{"d_model": 320, "balance_loss": 0.00428, "lr_router": 0.000661, "beta1": 0.9, "seq_len": 1024, "dataset": "wikipedia_en"}
Below are experts of layer 9 (counted from 0) of a mixture-of-experts language model. Rows are named router (the router's row for the expert), gate (a neuron's input weights, with its number), up (a neuron's input weights, with its number) and show model dimensions 240-319. Each number is 128 + 24 x the weight over its row's rms, rounded and kept within 0 to 255. Numbers have three digits each.
Before each expert's rows: "gets" lists some tokens that make up at least twice as much of what it gets as of all text. This comes from a sample of Wikipedia text that the model never trained on. Tokens count by the router's weight.

# expert 25
gets: ". ", "-", "\n\n", "\n", "\"", "- "
router:123105075139139139126158125144166073123128119104070121148147115117141154143120142127147167109137155155134127118122154079134103132147125117170081112168140157170103163149192096145124114139118091088154150129143072117156175171131180111157133129
gate0:092076169105141110133097174108120079129116102111136164164140131137140092116145117168149105144103134149135127096103190083139112101143127144094119143128133093152171133151147091134152133186116153168099116171118130132108147154171124138134131122
up0:124093117086145124121131191124109133106144069136086131135123147137155107116106106149149113093111119118105139087115132136137126124061173133080122131140128129129150127130145144138099167096122145146108114162106150124119123128143144172126151158
gate1:156133135140121145125129136103123112131145141133125125131147165078152141114109109121112115153148081162135091079116131096110119133141106118121139175118133112106101154120129126106114134125070119139105146140148153092093142143115147112138129068
up1:118119127143144143137128131172068127088128091136088176129166152087106140140135104173110147140140100150127134129137138095163193122103132150133167103049110172103170133099172129099115141146124081143121127167127105109120106122094160165135116089

# expert 1
gets: "was ", "is ", "to ", "he ", "were ", "his "
router:120157134155108127144123093122146109184114127105097115183159099179140148126105125133157104124099118123153137136145121070113093121116101109131093136123160149153083100138163139141121127162132099101155125164141115112107142148120136143132151154
gate0:116134162100125127136149126128137107119095087155148149133173138146102126176135145120161138110108147114133132118145092106146142117133096109078111123143122148093094146135206094121080140135106163135139115174119129147128147152071138145108110125
up0:153139169088100142102099165126141079074101155169132139126165118145135102147152127094141121128119119123098117125136141109152140156105105123105094081108151148140142123100121120145123099120161154116157114103145126162123167134108154117074107125
gate1:121114108116121101155109142144129070130121145132102159118086095140130159076143123144145086114117112144115125119113122121123143120077158106139103149133173103104165124142158133125104105169133146167111116121100145132145161157088109171101126114
up1:121154131097149114118123132112174165160146101108105112134159111132126112212114102149121117158204127120153125139153185148129107141154111134155154130146091117140157122090122152098200110120125120149141158117140149097089124103157129086115126137

# expert 8
gets: "| ", ", ", "- ", ": ", "and ", "; "
router:158158126163113131147137126171154105157142132149107133150134073164129139137086158156147134158111128112169107129131137138115125124119122140139089154119165129123118137153156104127104142130104068115131155134144075097134143179141159123128148123
gate0:140105092108097159131121118135127059104138185102161130146136185098133139119160123133144164114133168120101153167111089128149122118108171142109140128158147089181102103171134139142150138106098144106139113140161132178168139146149115108139144084
up0:117167143091071122126119115130160153131134147105094129100139121122128121128143135096173170120134155128105120124127139114132130111118154142088103115151147139186106091092157127077136139136171129123145144130134094189109093116162096143155145149
gate1:124103124108107105122150161111142141107112142114124120107107133142145122140172155135139132128130133106112140153134144101146176107111115182106081120111166139147135165094164142150073134125118103120075107122144135112151139149168140167113126122
up1:111127116124129140126125098146126093126139094136196132172108135138144105125140118089165178133116165136163170128101129144144128107115169127126124123114156099095140111112093073143124136105138096130112090105109125172119151127154153048091168122

# expert 20
gets: "\n", ": ", "; ", "|", "\n  ", "N "
router:143155136114142123155146105119159112141178150116119127153135155155155138144124128130133100140102105130123133192170126125115119127112121114119109124153109149155104161158142128136111122132143114117127188133131123063136130118157164102104153163
gate0:115114093163121128149150113135125165104158127104117085159136127124118159090138120133137065136162143081136171120116122146139118134124096125147074130180181158130103170149115117112104156138119132112082115175107133148105152115130104156149154152
up0:102114125135145142155130155112132157148131154106141105112100127124115154084157108099132090141191104110151172127147149165128118092125170162174130133138175123139124169103091149131110153123124160149088103088122099149082155109132112115143141166
gate1:150079140147135106100116136150136153142112128145103151112143103100115109098121126130129118141087095133135110182131111101158125158112107163128123159121110149125119172083117119177112128136148126167138142148179101097102129130114146158155160173
up1:111118135090142107118122152145148100138123109089149145106162100155141095141094155121127133125133152115135166104116160125097106132166081163145139122168105144134163147132126125166148114145146159155150102138136147116141127117132145100135127116

# expert 2
gets: "the ", "a ", "The ", "s ", "his ", "an "
router:150125081178137135152129087136133137154115126119117135170123115136160117148124140126136083150106141126150137148148131071098105152169135100113128148147146150161127139136146119103097111151109082123159112131140112115145122172134168154134141160
gate0:115094122164105138143158123097111134160113126091133099090120119089146102132088144080133118161105148114162117118108152069141136138158153111145137129126146136131113131092109165163114099157130160113130117150108142141143141111143148154162107109
up0:138130127135125171127213130118143157139118107141139119182124102126118123117137142184114099099166101120133148078121114152144110112113141161122125142122147134115111124148136142130164091084136100121141161111141092129148146114112143145145113153
gate1:123131105101108171147087138064119151097126134115150141131165114124096132132155125126098104128125155124140109127138116089137132137108132102131124100152149149124111103142178134138072141089131138083185167138173111107117158163113189127105162138
up1:119106128119131137165130131093127106071110163066139148108134104128155191133135117145086075090130096129095169139067130103115125161150154140119138130132174154112130114122133116098128187129204106130154135159103121142136149128104149085090130113

# expert 6
gets: "| ", "; ", "/ ", "won ", "$", "="
router:100115120156102134138112094151138086131142134143110153134154111126135142183134150126119069133137122110151126106116142102109068166137125093146125095141141122147148161159161143135163081149140127117114159132138099092154169158153134159129113159
gate0:119130140154133138124114171115123161159118166143106105084103123097148095165112118150145127114157106124136117140180142155159122129131137099157142103104132091135151121147136104135119134154160135119125130082133097111103145126111112157135066149
up0:124173095085098149119139121133121122121141110169134122112122147150132126155173145109110124102194105140125135132114153062110080129100107137125141118112136112143140132116089111157115074125116121101119092122123126096124101146143152150123131120
gate1:090142116117144118116129111138150177183113126125147124067159145122157137173132135111078155132121124093114108118139181116139143096109145189104148128114097159137144086135134096161142107164108132161131122097161116164127096100146138151120146120
up1:137146135129153098168136089124127144130122095074103089107120119092116142164126088104143108137096084135163100138137157120130202120099108139112118147138130146093115181152094162124147122147117103082185120147126119139121144088132142109136139119

# expert 31
gets: "of ", "The ", "New ", "s ", "United ", "\""
router:142143121150134170166132100132123161136145188137106108170143126148147136139157115124153108135107129149127123109179141072112100140106133094127106111117155113145136149146160084107140137132107081113138152118141103117107109184109158131111148147
gate0:146083158099125124149168113152107143145106126169138132114117119134129131123132155161136127094113138161082107106159105079164145156149102127133120137144136129162136159140137136149101096071131128108117135147133099121168107138118124086174159116
up0:104115149101158149135111135138095109116144128106129150130129093104179138112159111157114078136125144124075089133165164093163100129153079117148126131125102137114067107157106143076143102120154131104108148126142147180147123146079068095102134152
gate1:128154146096154118162100130129110126099098153131124138116134112109134130104146152101104110167118138133119151139173157120152147169106161126115146156142160145072115075196141102114156114137100101115156108132103099122121142136151102131143145168
up1:123096108116117107135119075132102143086144165074145150150099108118141116189099169123135093151136118129126138141135118105091125112154143130181147074150127097125108150123113145143152104086134126120133127131141101099119112136128141145110100104